config.toml
d_expert = 512
router_logit_norm = 1.0
head_dim = 128
norm_place = "pre"
positions = "rope"
warmup_steps = 200
schedule = "wsd"
Below are experts of layer 5 (counted from 0) of a mixture-of-experts language model. Rows are named router (the router's row for the expert) and show model dimensions 0-127. Each number is 500 + 25 x the weight over its row's rms, rounded and kept within 0 to 999. Numbers have three digits each.
After each expert's rows: "mostly gets" lists some tokens that are sent to it at least half of the time. This comes from a sample of Wikipedia text that the model never trained on.

# expert 1
router:497526461543524524533455530454519472516461504553529519458518503521451502505487475525507512498510493537450492481438531466496459453528483526491466505515504474522447463490522473511538516489526532496509459457524532476470542466505513487540517479536531471507479519512487481520478516512484473481499494531448524527482538474496501516496470496511503516477520541482480481497515507473509534466475
mostly gets: ":", " |", "|", ";", ") |", " |  |"

# expert 3
router:513470455511503519495533506527417497504559476441462509518480510503528490498477487477490508500509531509494502509475455455495486470524514488508521508497536500529475465463522532503523484493506477445479511515492503512538469477462457458508479500516456525510519533484490453463514468518526487520532472527467507464482491503517516497490495502500472472511533476449520467487454494510500522490510
mostly gets: "\n", " P", " D", " S", " N", " M"

# expert 5
router:530523469438464500538538508469495494475539511495468467517472497486536518495546528477488483483494530475503499518491484509481523532497540501463499482523502467440528477528479498481495523532451456537516504483487526462505541481556535516502506491497516508488515504491507500458504479535492516488502540485512476514467477464507497481511500466488501481516464480501493473505502486536492469541508
mostly gets: "ens", "z", "ors", "ass", "ions", "ins"

# expert 4
router:530476514506512461501532487491510454500499515459555501484472508502470488518548522490487517489518511483515521475538448480502481485456500468489515469491511494522455516464502492489516449544491453477547472526467464527535490516524520491481505509495518474463508493487491507542503554476516551531526479517492525501539460457445462485483469513548517527564528480483476476519487472488490475504496
mostly gets: "ian", "ai", "ial", "ley", "ary", "ana"

# expert 7
router:454510518482485496495461492490506471501519490509486490508534477504529535525532460512472499509478480528479500516510523492520508523492515519517530488518478551503534471468495466534479504480500468466520532550490456463525504492495527464508513488520473546473527510505500525455513543457500481474529493448501538514517474486529504463518506472470525470473516478507497535500480522496456498521518
mostly gets: "| ", " | ", ", ", "–", "/", "- "

# expert 6
router:492482473460434468506519478515503507512475531513486523537496529472510514510465465501466466539499496514488511562476542531531493482510439494494500498488553530477478515521476560453473500456496485514533494530523516472525445542483477501474520504462478470507477485507491502548492478478521466505462493490498506528467499490500503461494482476497466512457507482525482517451524488451531474494535
mostly gets: "0", "6", "5", "3", "7", "4"

# expert 0
router:507491518514483477472514464522500507467469514512479479505498514508465486472520534463487531491521516473453524469514470487530509508460498479521479497477515518536503506508533467579453475511478547533477472446489504558469475477484517470493459535509493519538494501552506517487481429460489477526511490492544508473532499530510503515505496506494476501541515452485515476473469494467517518533473
mostly gets: " and", " of the", " to", " was", " is", " with"

# expert 2
router:506506508473543462464512473488528493513480487505511482502514469515503500491499489523466478495539462473489469458519485547516454511485497522520539478499475506510507476522527509534470485495528521457501445459500483504510473474485488494514520527517483519520531500519538482501481528465544492467481441504499502452550467525469565508494483509489470489459533485545459484498489485513489491526523
mostly gets: ".", ")", "===", " =", ").", "s."